Experts of a small language model.
Size: 11 layers, width 160, vocabulary 8192, 71.3M parameters.
Training: a variant of SOAP for the experts, 590M tokens, 4500 steps.
Below are experts of layer 3 (counted from 0) of a mixture-of-experts language model. Rows are named router (the router's row for the expert), gate (a neuron's input weights, with its number), up (a neuron's input weights, with its number), down (a neuron's output weights, with its number) and show model dimensions 0-159. Each number is 128 + 24 x the weight over its row's rms, rounded and kept within 0 to 255. Numbers have three digits each.
After each expert's rows: a language model's description of what the expert responds to. This comes from a sample of Wikipedia text that the model never trained on.

# expert 46
router:143122116128100138114075125151122108147161140087150123126115138112143160147168132125095114123159123109095155144091133114133127128166129128183127114088132155096145116095134171157089136117123131081087119133115069097089131157162117129159127175077128147123144142134167085134138125088118117113125136121078093097104122136168160140128167147123170111146151088164137126177091146153142128141116121149115079142161136131136129102125115127142130125121172169108156136152138147117127125124165146
gate0:122137129124136174132101105134138086156146103156076161125173138122162101109144150152134112137185194134131132104138115138132117101128152142117104132108168093118140141133118169153108092149102111146124129158092107127129139131102103165171135100142151132127111109128126171130127143135159123159146134153126125103144146099138149135127107127108086126114131142121162148138148118137141150173163146142151172198111125090113090125158159083134143153172125110181121117119098114164090084129130113
up0:153108145105102091101152121110091141115128130103155116117097116125065146139091097123136116141100097134125120122115136115122137151131114138141148098144120162148113117152146090126156156108148125133127098106141156104144111105130146063123136170133096127131119118113107084096111134123134143121108120104124154166119125165131119121136124133162133144153141123115122121083105162122108090070087123138097053061136138134130174128106090161127146090084162139086138109116161140108175147104106142
down0:122138133139096150083123146125143069139112105129104120095115132102159083131163127131151103154138148110136101105143112107123092146122142124138103166097128099102139095109148180146160092151092107131139149123143116137134121133108123143131166139155142151154110123100139119145163122162118147144136176150093155150137108160102120111108137134095113136145139142130114136139167161130125173164164179159100113193096106142154124095159130082118100089134118104150119119119124099203153122158131138
gate1:097122152146134126106099133082149127165138088110111124119138124090117110141150115115142145121131130116109136128140111123121164168071120173137149097126140084127123094131125098151074150126143162157140123131136137162131137123123058119129122126169119126103112119093117116142176108116079117139158118136129130102116091128126134191099111137119103109108143121110118144141159139154124103153129084141058068101156134086139099142106126155129097123121158104145153139118129178125130111146065137
up1:143114109136117162088133113138113127140166146153104132135075134181106141142202109173090115135134127093133163153141174165130113153187136123099138091090124150133084178127126109126158149140121120155116088082131140093138101095110142064134157111122114104121154147142105152132095148120151151107071126123128156129123121130141141136145112127118133134119130145147127118139111112163127137114090133136163167140146133116119140134131158100078169091112118110146110122178136140121132159116104134
down1:101122161111135113148126124119091166144130094117113157116159108106156111141130104109099134128137153144132169167115158128133106126123146118125178123080088086176123123169088152159159114145102160131132132114127122124096133163126139087142123146127109137152156105101136114151101140134122133098132143140143172156132122139153082122100145144140115149103141151124140116121084130132091138088142141129083089158145161085093130183128141126106111113142145153122092133126109190145128138110158210
Description: The colon after a field label in infoboxes and lists, such as Width:, Died:, Genus:, Density:, Batted:, with some country codes.

# expert 2
router:125136141124129151077134144127100095135153113127151062123139127115177143165129091124100148160191084117101112181129201111127123131170096134133102130084108142139131102110141117153093116115134134115113105163091128072088126160170120127128109187120163140144123125119139124149161110118134103130149158107125126116113150175124103104152129144146120104113133082171136108166128149125146133129142143144126147143139157126111137129108106115083100102119120132098114139134169144170127134147155127
gate1:083134134128093154121103149190110138112132114156098136137143095082115171122138147155148120122131112126112067117086137163136104161133070147149118132128114109138111139168094145137134169138117134112152109115152123107087108129095141104113157099140135126164127143087136111158156119123172159131143144086124126096184172132141162105145124123141099121129142120160169142106188132096173108081116127150110160120123112143155121115123147127123133114164155171112154119161111107131120116106158127
up1:165087114119111113138153099072154126162117120102108127133098161169175088174123123119114139134094139103149169129155135129111163111157165118126128151150122139111164103113131127093135071127130140123130149111109129138144097123142087116121122129112131125113133119118121126110093102113055075105091105151131142126068085092131110136136152144115163119123112112128096146144097141165096125163150102136139123169119107101112122156133138158126159114099130079122120117111169164173121137151115153
down1:134188095104141131092085134110141123085161130115140119140119170115172144157111153111124177097095115125154115113097127125155110119107132101114117139151117123104106126151112138126084139089126127075149091117160083133136114136101119135122145127114133106088134125117140110146104134074145135127134135112115124197131140134157118122121183143154122141130164157092096101131091131130152122084096124102135171138124126118103128147131142065120149137115123101078139133159165149199132140127129112
gate2:125127144083132137136094099170118147120130141108116162113149101123075133107097100113122137141151122145133165167158141106112133124066161171115128117145136133141149162103116114133150147133153130113135119144149139143082157127127106113113100123091110117067147102201140124098104126133138127104146132129084142135138137144150128120180078108117127138145131073115116121117147143154151100126202134142139195167128152159130116155152099120152119166107137118142132144105107148105133130170120142
up2:077153147097146141135114126177120132095122133125139135120153090138087124110129100097155122150153137137138162155149166111112117151073150152100096117131124143139152117109133083126149139171148141106144120131171123137097131132106145124109067134091121117073134121173129113125109123155160131121130133137101143134117096145149122136180107098120100117126116079152126139139142134159154103116182144111140202149153132168172116165103126116144120170110143119141112124083132136078119127158102143
down2:143085136117139135164103154116109157143133145099105155119139143172132099114110090135131099165157096162122146118147169112123123116097163128145160119124121186094128106161124108142114149119148118073083149111147108151161124129122147110134100154121165107105149109102153092108118144138143147077129150186089117165155125107127110134127142147100147137140154122109139133155135100145125123151114117065136137147138122137109143198101130099139143070137106129100108154080137112148157095132104122
Description: Final word pieces of names, mostly Germanic or Scandinavian surnames and place names, such as -berg, -stein, -sson, -born, -feld.

# expert 13
router:123118123097106123087089105168138128119129138124165122143136164093165124153130092123091118148201124109125124126085148129082129171122121146140101117123102148128156123118158155117087106104171126094092075116120119120115125131173096131158124121117153134134115152107162065133130119127125135120163117096081133134118137144134144083152160142153117120168147096168131089166098155126154152122135120150115114133136137181161099116165136113137126120117165139106120176149151142135167122118153144
gate0:122140161136101150146138123108161107141118133146096129129122103101121156126092080151154140143124179171123130136132168141103117130099133157157091106137110132161150146158121106123151107105120108128146109135148115125101142109134137131153110122124137128100128175105146089095124148122164121116129142100096141137154143105152098154136079111088146127135101105156104080120077121179142135152171158108121122107151143114080146124126144176066143147097099118114135150121095135131119131128194061
up0:118133117150111141136137174133116153148126150118169164135130148114128138122173139148099168092150045104096135162109092158146130152117139110128138134104129110120123115132109126145124144134162117143123127101096128133127160135124102090091103131112099131132116083109124116151137164116130131183100114159158144131122127103144133101118101148159115101100113199104152143165139121145175114120120103164163146133130133136132070134097095101188143162126160110103125141112113103104173081142116143
down0:149140143145124119112091127110124077113131135092146148148145095108082144130084134150131099154126139139123114154122103091167153122150138145141115107133125128103153141146154104131082118149122113129158068130117148110151116143157151169142147120155136130176111121138120161136068121107120107111154137149141161149111126150175127135115174096087156095140123058138113134103111126165159123083144141095139132120119116151096056129179145155125141119130098147128134118173172110134133120136151145
gate1:097130146182140094102120105076127143151145173122093121108109143134130150140135125124149083161100133135137155156131088128138132085113129090118124139130095149154123137116155148123164133134095127094144164161164145099097139106114108132199121127132112137091099112136187133136132075189123093105117123152180128149098097147117160135105158115148109154125139132120107083134116116110104117107132129157168135111123070097143117127088138095127141130136137122157145117126119171108123108103153113
up1:126132144162126086114095144104171129168143171134080168098152153135129169126141095116134109119130108140162134183123107141163130110135132127111120167095107178138136143124138151104152144113102119126134164150138154122109140113131109124157123120107145139093090113163144123128097095185109119128131134156174135120146101176127158164096154121135079161118140156157139070148117103137110101147130099161140098129139138094126141139114096126146158183138151120131115123110162183115109101123142154
down1:136112139122148130127154181173118066124097094126167106116132136107139099126129127132149118103107118085120160103132117106092183129137105121097107125128131162103127123087089142161123118142135154144138116092073160125124127144093110141143097107126111106170157163160076137122111149135140122138140131150122092106143169115089120125122117152144161101127115109159138110149134167094174151085101139119123140126115108093135106155127134096127094170133108111143150084153161127141172174162140133
Description: The word to after verbs and adjectives (chooses to, impossible to, used to), plus prepositions like about, into, over, around.

# expert 8
router:127132128111116130127126145137120088179148130129161107122127156120157156143131129129106146132125103125074135128135142125076146183122070145162103099103118144091144116121137125155108081118138131079127119113116090111099114134176116136118144128126145134087102158118173106123139124110088131113147124138126094116095151165146118112122179176146155105164150100138118099159132164119126142143129107140094110142146154138132068095142082099144078092136146154077148176135149133119148149128143142
gate0:076144138155135166106119116136102182122133127095139106108125117181151137122160154095146148141146129163139134086145159119113158090136126083118090116152122105127139152114132163128151135125124147112159163100105088178117131101101162165135156118105160108092138101155136134144114112155115126141112170107140170158144123097156140120116136107158166141119114146128125118163099137144122131110085126130093140129109104127187124142106093162144088148112099167131134145122149174139082143178118122
up0:173121118109115098129146143123146086122119120166134148150128151112118094132076112173097118129117138101124112170127108126156097127120120144126166161103122126118129124157116091126113114136106114136102097153146181092125112128156085081125102143143104142171135156099114138105141137135155148104146110156122080094116122155085132134144122145110076111145151093120113151109152128121156121153185123132157118130142173134085135117140169093101174118131176082117115103123088082126148100103148127
down0:120118146110096155136087117125119139115085099104116153154127089114124113130203112112095116108168101170106125104156179110113151146130174135068133117149111096113143163092143128121101118114151119122117164102103139172095113166130092139146124123173109126125110141147119134144122126148107071129092132141169140141131135097140104128137163157111159148095124124139125102119074136103152068143124104093155155122119114132144127147111107140108146139163111120129121127195140122133137167141118141
gate1:112115124110121093126151119122125136164092151124113123145119106122125156123127162105090085150092121120129111126087135105109109150156142149164099131092125129175125145120132143081123067172123144085074117099113122151158138109172105142122177138113156122131138105142105106093107080124159126072127149165154125103140130127114129137142136108122077111142118111160172144188144133114146132144157136117114165119104141111124099142128113126155131141101146100124161114155112139124195174105131156
up1:111138106122105087136153134119127177133105130123115125132117133119114141136128148125098079136098115119144108136098108128131120154163147120159121112089133144146130148110140175086129064151116127083081136099126131155140124103170096127135177123118154131120134107105110096078105084140143140081123155168144123145132128147132126130124129097104102062159135126165156136171144123108134153139158189120106139116096123107114081124125109105129116154119148097137173123165107138115172167110159163
down1:153157119160114140138130169155166115155137086126109100125139117087104113086150123153162184131124122128121064106116150130137109119087130116093111083166114127122139169155115124114105129110183108168095128139165123115130099102128140117139115113174093114103132152082091096135101151154138132114169157063108127110122145115125112109134127133119134173106118094153150127136121084084144147153101124103126145101140141093138131117082119102125109150145123119130107143135089122130101079145126109
Description: Punctuation symbols between numbers or words, mainly slashes and en dashes in ranges, scores, dates, URLs and units, such as 2002–2006, hp/lbft, http://.

# expert 33
router:136110120116119155087142095123122083139154166090138104136128139118170130146127109072132125169117136119142119113099102126125095108130133160113056149077121134125137093131131132113113140089151099100100096146132136113105090151161109130132139166127128142109101157109125144147148153131115084145147126136138128127106155143159155081119154143140158106163132084117160114157134135115139124173178140128072121144159132148119078121147099128100086154172146155116109125124163164165142108158156141
gate1:111128129131141172081137138101141131139123163143128120144086138105122158151134080096103198159132095146171123124151112121107137119146107110085145094081136153139109148138113110125127094107110095133152113128116139147126136134144122159089129100124118147146084087133144139113112133095122169116149089110103112112142130101130110100093143170149127125117109157130096139164075093119116110164191185107157126147125140160100096131134130104120133150097078129172115143124123107166106125130150107
up1:095085140137123152100112139083171121151137117123123163138088139095147139104108156096092170098082138152147148116124101122162129127090127116140118132100143126125117141158143118159153085133153139121125101145113140184128140145159086069143119152127118174130133132156129138121115115142095108107164100134109168081112152110133125110148118089133108087134165126131153094176128079134123082148168140114118121100132168174139160147118124117150142140127129122138091109136123112149091144175149124
down1:170133100153121093149121177145130140098135112113139131157149091122176138138100121112132130129157119132146135138163154086112144109135128136111163160139126148159116113128141133137169150151134148127141138173155109099148112135155149081125130095182119124113149168116160144129137131178105143112090109145101121135157095085147137168142127112151105150083099142090159103136115147132138099046112139116150144142156106073103151130131128104138107136137107133108104105091171093104145137132152088
gate2:174141148096187108062157103115128062130166105117115130105133121153148144137138118095103124159099109121136108118102103106137145140150111120171126132119086127113112137120124090117088139119062133103122154129130158138067144106134109145067168101141127117119118127102114121127095151106106108142134123155124133136069089170132135137109113117139141112107135123135148107127159150109121076128135165169141125139166125107153140127162098142121113143107084152124104157134161121153140103131161133
up2:165107142151104091128096092123105116147147108083138156133143119132143125129151178111115117117119128139095129144125104131128133118132135154149152149123099071153113110113137138177155122122115152106113138102146187098093142133126122125121154121124100128155142142107115176186126133086108077096143147128135116110098118162114121137113101141111147157159136096099134141097177155108151104096157137181127103102166088051138167129125135129121144120131133177125156177139124128088136115126134121
down2:108159164143164120134129122127161141098110094159117105191119119111103122112143157110135131099159107113118197129131158096130128160121153130147070115102176161157119136144139119145106128158158121151114125138076089117127116163095124106120117125123118092133092129103146091124102124124097098153138113123135149143185094140159096116124153115113140095124134103134125100104106092117096129097119143108169155168100172150087133168111150105121127170104109131117106092111129143158116121122104099
Description: Middle syllables, often ending in o, inside European proper names and places, such as Pallo in Palloseura, sa in Versailles, so in Epsom.

# expert 1
router:124112134111124129085124126185073112173129150120153113133105139136161129149143082120101106154157102128118158128120166119116095184137132157135088118111118119097113094120146140180115130130143123101124115140124058125105138158145126087182141140121172130106127174103135081136147120111119122084141160099128109135110129134135150105146183135143158112126125124147133120120120141149127141127132143155110118141144180167143122115142102079123123119117128131091144193156127164149135136140173170
gate1:108154165108124141130138176093130138164127103149116115107136120151124103121132149146094134162105122116111134199128095098096066165158156110171134159135081122131127143153105144115124116163134124141143137113088124157089125038115126098120136137091135099127148112088172140129123139137113105124079110133107116120153126092099132118120166128109120116139158134190161106124123136085133125125142178155143096128123151141116136093128141094121120111155080141098138128142142141132145116116102141
up1:156119158102146121140158100080128089127095084133073108117117113133166094094120142119120141108136125083100152155125128130098093122102122153122152220122138125164109102173124123135111166109112107137095096106125153126128114139139135144126127132093137097150138105109156173139171118109139111133152133112108109119142143125106104133165123146144105143145132148207193144123124115105145144128126158145136126121130129130096123171138190147108178128116099117130125113125095126102117107114149135
down1:114108093094098157113128102117140147131151094166145138111111138078127098097109140070138128080125124089158129143136065164159152126116135127127163133094123122140130140147117149140147156113130128128084160138137129127141130169125134137173120090126101120154140095161119161130156165075128120145117133129093164117118078145108076143136096154102115125156123173165100121183147130118130125124128087112124081129134134110111134130125134122142125165114148114190144138166152155157103112113102119
gate2:111115137109117110087169152141155117135102110116135131113106101128156184127107117153093102144120117126144131142149144079110110104137164096078158138109162112115151122095172151106086127077081122118123134122163127145136137142115084124117143159106189100156150129079156150122099114164092087122119102156159142166147121138092140140144127169139126116128080145120137140121119123127122129182112135123140141157165124154075133107122119123111121125149107129152108130093135156133096142185148151
up2:153132120116152170178092103101090147141149152162133137130143149117109081126149119099166158133131140138118127130113123155148144153147107141186111127156105140139103150169085096128150140166171140143117144140089134094116127110141168145146119097152066158107113123181124117137137163087152184142150160122089118108118145124149120105115159094126117155126175129160110106125122127143126126099164122137123130118087114098167111137129157129147125130117130129110143135173145100116159108066116102
down2:175119109112077101113087131114069090120175105131150085153122102100165138155112121103096114138149135145077113105140137128124148121144107156138140164146142105144151135102177095135129134086135122104133130125122118078167191135109143152122176121139144124120125124103142124075125147129110141165131170136093092151107134134085125123156149157131122128088145172159145137116122102143128108151131156120123111122149104151110145150104130136120084087118176106113109163145139115133177120129135122
Description: Equals signs in wiki section headings, mostly the closing or repeated = after titles like ==Career== or ==Diagnosis==.

# expert 38
router:123110105102092159093109123168101135148148127132142103125108159134158103172178115085108118134144111116108148132133119124117084178133109149178130076118122161143179120129137148141118127121164115096120076132078119137116089125134107131128118123106140127124123127128126109123147120115123120142163134080110092112113131116161147098148140161106188110147127113140149101156081150161167169177112119164089115123123147137191112130160110114134111137124131138125153161118132136130175158127150164
gate0:125135117106163108119126100117102082120131136131160148146151108124153122137104133110152104112185091144086120129134104116147147097120120139150100115097153161142113170140132097106155103153100144093125122122125151103122148108140173130066109128133165143140121111138170091103083114118110065149087155144100148126105152105098140141125142107095135086084153135124148106107088096077129132122129151182113113122154147052115137157141094162141117134144100143122146125145135114117120134127145142
up0:170107109118157114149117104143130124117148114097142207140112106101142134124099153123116103144110131136132127117103127126083110117185192131114180134102152117144182120078158116133161149112127121160142124142136100148137148076161094096144095110138146157139131125139129096118137132114145149124129150118135122125119157175134088162131138148107180153100096135121112143115105141170154108104117136161119111136129125093175138110116105126139148137120148136157150065114105171110152154159107153
down0:143118146093148116184081109135122155156121136118132133164114124110153148120103136125162110124087096187120151155133125081128110120128132096175130113125143173127157131152121142158102157143128108129129135133151092150094123105098162133137149088153140121147159107195094148120142098104103083075119181138089123097087091086095134125148152139131108155125140066129143162111135174126135127135125122147102110124104165110112132147158107106137169108137149118147124134145123136121114122141118142
gate1:113101109088137128131063120130116100107087090139134134135164090128139096104184137128139117136084147087119120130106127164127133106097125132149151112150120164121109122120098121134146122125125135112113156117095149152137118114156114124150188098127144092131118148116092166092140079132101093130140157103102108079144095104101113135153182165127133101159120102130160118099108129142151160111188116112098107124137158116125137167125145129142133115134117166127096120090093117145127117194136140
up1:151124137144123121148173153123087154138170147132133109127109147156122138141078143118116128125157078171136139143153101088118130151134094162107108100107148130112128118115176126161105151108117137151130085164171116110141120148095140139096084148150128154102123103140163098144100163136156157119117101139143130181110167134147158100084107129133151157118117127131137158133145132116118083162063147134143121148112119164152117107106111110112100157142128121140119131168164124102164160064108124
down1:137124117144153116107146125104092112120137124139114139054157113140143110148113119157110098148135181110095102136106151101142101144107141156142146140158160115139127137124125098080145108150077099102152065107113120152114157173129127139170144116124107111095122208138107117163125097154127125128067152099133120155145091101115111140133147125121097137147098121112164141086123147140194122121163130124136075122133128152126165124113134104147149121083128107129133148141142146119134119091139140
Description: Prepositions after past participles or nouns, mostly "by" naming an agent, also from, with, of, under, as in produced by, voiced by.

# expert 10
router:128113104130131116141139107127107116127114173130142123140111105087152190142119139064093145133134093114118129156125143109123109128166110158145104120129127118142159118107138155155131107098135105086105122155130103078120148171148081079151169159070148165120113151067160127168138155123133107130111155110135121128119129118117125134137183137137118121148132126151155066158130128152127189147135095143139101133135165154147110124145092113109130133150109180113150132141124115152165115125137163
gate0:156118166147133118114109115128125137148133154117151126126122105108121120100137125134113148073156120142141109124130134120153170112116138094121160172145188130121069064121125153129137141159120126133147128070142106095151107127120137137126126141141115169097137127126117139120121123122141101106173155112161124140149188175169127096085131131171113117182164113124153151093127175130172119121110095153154091093094122088147146157134132108142133112139168120100127141127081093114103130116091120
up0:153127167152119155131107106100110110151142160123126086111111118093089124084116130164127175102158171129144113125128140136138152117114125085102157162131155103117107098157151149114133106164118146140139152082150127139112114141094134125125120144145139180108138145120113156169138121114153102087133167150139101135154126154135134134115096116153134079175147100107140124142113186124123118116086130136113131113094101067165133159133139102142111151167165106092140134119085102102108151123080097
down0:137136121107151145129144124147157109122147101109116109105145136136100124148152111098155119132084179142119127138119075152077124118134106095154162100145104110120100114108151114161113171112148087102075132083107139162090183119114167129143107083150090123117123189124152145154126135082095098143155118158117125115104101097146092098105145112118140112132103120175126114141097112141113098126117118157126126100116132143144139136168133157121132130141078119167136092122181127157151134138148140
gate1:166107106132124125116140130159133121113128124171103183120163139140196165113113127117113110144121104084166140108130138122132149149111145085144179117120131105114132107158169111125133125146140151140116116135131114130084150095106161156114161095160149106117146119148138123134173126132127137120144122178088101135113148168052162110130119113103117112147135128149123182126126154113124136121162089159115160201127104129124100134150114130096160123148110088123100106161113140125097111137097099
up1:173140119153152117112126161139129146099152123153085177130168113120174143123111144098086140178108125107167124099143134140122152128129142094151169107123131079116149118173145081152143135139132179128135112160155132134098119093114174138138159130149142128147152144151140141129158145134124134114153112157089126135125155174061124109157118094092125115149139107142120165107145116123170152119138101161106142173110103120125125118143101112109145161170140103113110090170142146125106091137134098
down1:126111164121154100082128164098149141138161144076139133179167144142097139122128134147137159149165153100076124151138124092120088182137147131107129136097119128137103141152115085094123160147170120106152136134117116157145105142122127116142150141160121163091110122129095134139116137150134121107111097157138111177142130106064120119142178101178136124171128139096115124152123107115098113188110129110100105131169131148119116127113132129129111145181160114127096105122154148143151124108089142
Description: Syllable pieces inside foreign or unusual proper names, mostly Japanese, Chinese and African, such as Ohno, Hahn, Kaoshing, Bangkok.

# expert 15
router:167092146106075138130121119153101133163127132088145121149112141122133158128145109132123110123134109090103152128068146125093096163134092134141120096129098150080136109128147133162106098102146118089123112130118116123123088155152120125137152137105122133073085127131134087152130163112108126084159155103126127099102149128148142120143123159156156115151140128133147132130084152130138143185182087140074111146132178133153109081131108120123129117151133135126158163135134181143173151153135153
gate0:100117094181138110088181106107126099131102152147106141134133125166152116128141126139109143105122111160167089118153135143132086121106110096108141164112147088134118177151130097111142161146111118096076106139141147097154144086118118146118134107129146117097153129113100168130095108151135131125098115149150117099178127139169105162116159115109092136176118131110166165171138147160127140140096097133177112150152125091105118162109111100162129130120135120112083144091130126136154155143148141
up0:096109131083107113143116132140125121134146143124098100159114107109141150119087139165095123179154154114131126135148127183121080110131133147125150144106115149105147109117148130124138128127142099179134160126118104126172134127142158165078139154096102146136094118121167127129117144141123138108145097115114091109159129131089078127135135090129119120098095176130090135137120151128120109072138085087113142091134145140109114127129121160109124150083116167129180150150130171128110145149139051
down0:133126139113109150127125066151110127146125108110105133159115144082124130100160137091151147131112149182128172114138096140160121149079110127118082122090075138139128138075124109133149091072145108151148154132158114101135122145157135109116132123126135142158181096136137111134130115139104144169139114106113146132113138081147181121119111150153127112094106152155133105108113110069159116117086125135136110149091125151126110101101129157113164106142101129102141066130100122167119122123126090
gate1:085163106094122101122119162133137143118122165110103097133109113131112127098114144151139162154164089118166125105143108115138085168101114096107117148153107131129109113111111166152121117128085154127166155129125130156114140158151147145148117110091137102138126119124173128135140158151147115156167102180138145151164092109132172115064137133140114105122148132132117109112091199134143082120142119076152137135163127121117118180082135141163130108134130133132103101157102104120170138108151131
up1:170100150146128175133124090137131125149126099159155164103148153134136125145140114097129080110089153128099146165107146159111171088134141148149138104111159106127151157166162107096146148130182110127115105119131114103135133106124102111116152140166131143123142146138084148130128092112118152115090147082125122107105160147111091137159106120122140139149092115126139141144187070128130182139111149172099111120105123123160149105177128109094140158138125130142139144098160152111094105157094126
down1:161142148135128154142110154113099129101103150146087137171139059131133149145110075150102114104140163160110135097091155148106150116126122154111098197138151147119149116154150101163121098137111165102133063124149154160138153133142089155124122160114150126120139131113134107153128185153117129144183115126162136137103096109171139149144142093123145140129122116133144115145115139142114157100111120107120110127111118123146096142113161109116164141143136086057129151139112125143130176125142110
Description: Line breaks and paragraph breaks, mostly right after section headings, year subheadings, table rows, or a colon that introduces a list.

# expert 54
router:141122134125128139112085130117105073120142116079127098137101118139162150150134118095101114119137102108107117157150197119120092155177071099140109137148134123103105122061155143133119101137133146144083088163119137079087089132150114127128131119135135193133127121093142125137148151109093096131128132104124128107110163154150123075148134124132140104117129130135137115172135177138160115132171122149083125160129131154128128115119122106131153112137125175130129163157165158160133147143118146
gate1:121170140133149150144102141129117113134122125095150131125112114158159131127123177065110083101134092122144136126157147095111137114167129130131108164103104141170157126110162149136144149104082124128189157084176081097124120153102158135135136144127130137173107117131127097122124123157140116130107103117128093091101110139151089136142096119121153068186162146121125118155105150102166124130118153072121116123129106127132098160123136146099093110130144123142111139143107138146082117120164164
up1:111154139112163127121087149157110126127108132075152150106097112167121130114114164047118094110130130164097122110181159095126129134181156130138133134145159182125133129111163157132139114123082128104138148105136081119095118154131154135123141130145115134186126110151130107127116081155139135133107095106155118102124119134183118120146127127099140058142160152091128132122100153134141118123089150097120111121139121154133111119112112149132121140105115072165108113132097153139090136129119151
down1:115159123135156125119101120102141124088118123118144114104164135104116155084200129156135103156122144149135130141127098141144119135122168149167103109105137133140119120149131125108105086139125088160120126189133093116114144139096131125146111149131120154132173127188093101145125119160134136075122102121145096127192129127122106164067146132138146161116096132130135115104106142130140125158101129172103128155124099079123116110126113140135128126169148161113139115117144154113199181154128128
gate2:095158155155113096128097149131173090144117107119142113154106156150141104136118124136116093102163139140093115152158163141176160134156106155127115068119124115097106136146156183110137055139101164140084100159123163086077128129140135071112159154134142110142132102102125107139113093097095139136094147111144146140118122132161129120118103153163131144120119134116126125133125142088104144077147126155121117105104152076093134127108128131131093126132163155138137170134135130122102144120125117
up2:111074157158148140120097144112080157130125118190117145151073134154119158143127144098138072130108115129164117128141159177128116133111101093150108157160113127103111158099097124086133123112113132131134137157125152110114121128120175118111136123141144163155109132060145116123112160074114120111146146150155138111150104135163142118168093137134112151134174153184170100121129075161133116134140113122104108136121097152135124158133143133171134121116121129124124104159130108176129161130112121
down2:134098131130175094116165170113114149109075158100122160126139097121106077097130155109132115121138111144125105133125149173120106136134124117136105121123139163171087142135136140112135136116137114163078059150134107115101084108139115129132128161161130101160145116122108165153177109139130137166145129096099103132135130107124164158108143140104119133129152124126113193070121137086128112131151141127160134094143141122158131146157135131143148103139082112102174119125160178106153110105100118
Description: Middle syllables of longer words and names, often consonant-vowel-consonant, e.g. her-bal, car-bon, Inter-war, Inter-nal, chev-ron.

# expert 20
router:130130131132129134085101123153137123124136134130121106141125132078140175164112104135085111109162089130130122141134150081133077145124127152139118124109102162130158125072153157147090093121145115110099131171073120096115134135142087097158124121102135136116121150084183129137156171121118120126151147099104123120066116150152146105149125141128133119146178114137136121149116189128159117119123151164076131143146119125187095108132087125100131091122130148123159138155138133151130169149113126
gate2:135136166078192109086128110108132131073106155128070137136082108133119126142118113078126150121131108103140124087109156148146115096105122197123141157117087139134112145146108133152123138133151142111147110124161119107102161112157157057129138106129150119138108177156165119153134146116119139106138174108118138125121123129113128150119141071159151121130121107127140106120135122164111111099133151116089132160144127096158123168111121122089098109102176152153137107122142133102132104125154095
up2:106115114147109136166108107135103133168162127125196098110129143120111112097127176157131119152142166119125122162158133126123113134151142090142133104124175104141164105146171123144149139112117128175089127168099157126161069162120116191147121147129117134138139095091101137113101132129134111169145112134138119138131138110151149074135090149138060141124138144107135177122111165140146113147150142126117106099134101140131151098152147148147143148121086121119110169128118158151126139153098171
down2:092126147137106122124106116071088098095126153140128114128093146106122107152097134099132110149101120150153135144104140157124056149142056132152141160165138101121136114132137113191086089154124127124122128137168140128119124114156158169148144096130139148121145143154125086139110088136106122075092175155148142115120144137130073126126164099137146113135100090123126117159138132151103156132134147116133133139136132155140099136092107123144119115096181088150115140126138114131157125139110181
gate3:105149128129144119106092115109116127154127095171123096131096122127156154139115159079129127104152102058107135140143155115112100146126141118144080106096135172127109135119144132146147127140168149138163152117158139155168149145090127136142116120131131092153164132097126094113112164148112142147152134102096157091089110115110089135116140154185147145095142126162122096139086094123133123139115152185114149164124123124126126133124133118123116101141144163138122179163131113093101168179109083
up3:125161099158186142110107143133104097126141090159122138129073127136152128110137123093121123116144115098093117121151173115088100123139164102139106104109173155138129096137136110127164135123165122147167148105142137152173124142114134121162093158130150075107141125119147123122144174120119132132131132128100149127150121094103109135122128157146137130144119121187144110154112094156122172091098136198121134139093165150159117111127158108115121082160128162165104133123110125107108122160184106
down3:145136108119128141143160050169107125126161133095095139093155066138107136159131159117129135126156136160131178124120112105122135096134131129124174146138108122129138107116147155088148122062101154110127152150086128110120129155111116135145134105122106077111130129127117111130111153134144111149119147110150175127132109086127111089168109129072117135128145092099124178132134087142109123127099129120120150150093114130165108099149152149108166106111093066103130142119163106121112131167121121
Description: Word-final inflection pieces completing verbs and participles, such as -ing, -ed, -ated, -ized, in confusing, calculated, gathered.

# expert 52
router:167081120131079139116082125161096128147157164100123124141122142092157146129167114124128132172132124108089155130071142121096112168167108121133112116121126137120126108080142166157101125111159126103109115135084082105126127140184136110158133140122132130088124163110164095166128162119117105095132154097122126128080147134136149098150178145127151134125140093155147125153128129125168135179138110166098134145140136128150119114146081097098129125127132129099159169133131181144141130130127130
gate0:109130097168116108082125117150105118134108164161098117113114120101173128111122110132155168178196112130118109069120131148150084172111121128128156133117139089127118101085156130110128145137155102131122120123101123130142129144134137101131142107106132134119067146116137141128176104147155085104133100090142151158120147138133154132124145170107119154111147097140094103090160121140176102117197152120131165137113115091143124125127119101129140128106121090155121161137154161138154122114083145
up0:090127098169109101072128125154121119139108160182096128104111129111175139109126113122159156159188115128133110075127141134169090152129129113129169137104150093118124106075172137111112153130146104128131114132090137113151137165126143115140137116099141122137088138114121157127179122135143086115138100079140141162141140141149145121110167145110110139103123103148101119099169115134188098120182151121144160128124138090132126119122125110130136130112104088180126150118145150130151115124087142
down0:085113071127149139193113160119152156116157137104106113138095133160110140102149120130172101089130154128125132154105107115150160149111164114120092115118132126138118180134115101150148147116100189118128154146147131108125109146113141169123127092137137156123148100157161092104088141108141127147091130135105124123137118103119100100103095170140134138122141189132113140143124127090103140146082081110090148158109118152119122139156164122115159140114131129091130114153118096127117107194129102
gate1:126157122098129099119105132158172127173140117152149135149130152103142119137179144099117128140134128113121126165110096150094156096102150177136116128164132117145133122117117090088164112125136132137128120149111098132146087107153147118123078147157133127141128113147092126142091105119106180139128156125101112101080171135146145107159113139152088115102115125143164169171087133135130115091077107132142074083159094091163126097134090117143131130133114120156082102133095153128149108140139112
up1:154088150092119126160155083087105102086136128088116123112118122149109135124116115157131126137101141151117097081143139145133104135160099111114147132072134114101142155102128158154125138106135117144089135077131143132101154136106109144142186096104125140103129137125160079092154134137149112121121112128162136125155109087127145123104150108093165154140130155096075101080124101114098126173147137125099114183106142164138141144103132133136101126096129129101184128103162132149113140101160153
down1:111115117126115164144083144138130188116092085152096136114111131123157164108153136115141107109148087096114116135141109117145162152083129154159097063133079096143144137113143090124141101119155126109106132131101129118132094106135135092158135128155104186125085130138081126108116152098127115119144135130153139177168139101127136103120141124170157116129121109097148137109110146095119140142156117099111151089133098120177112106146109113107126107140111103137101096170125150096170146165121156
Description: The full stop ending a sentence in prose, often before a new sentence or a section heading.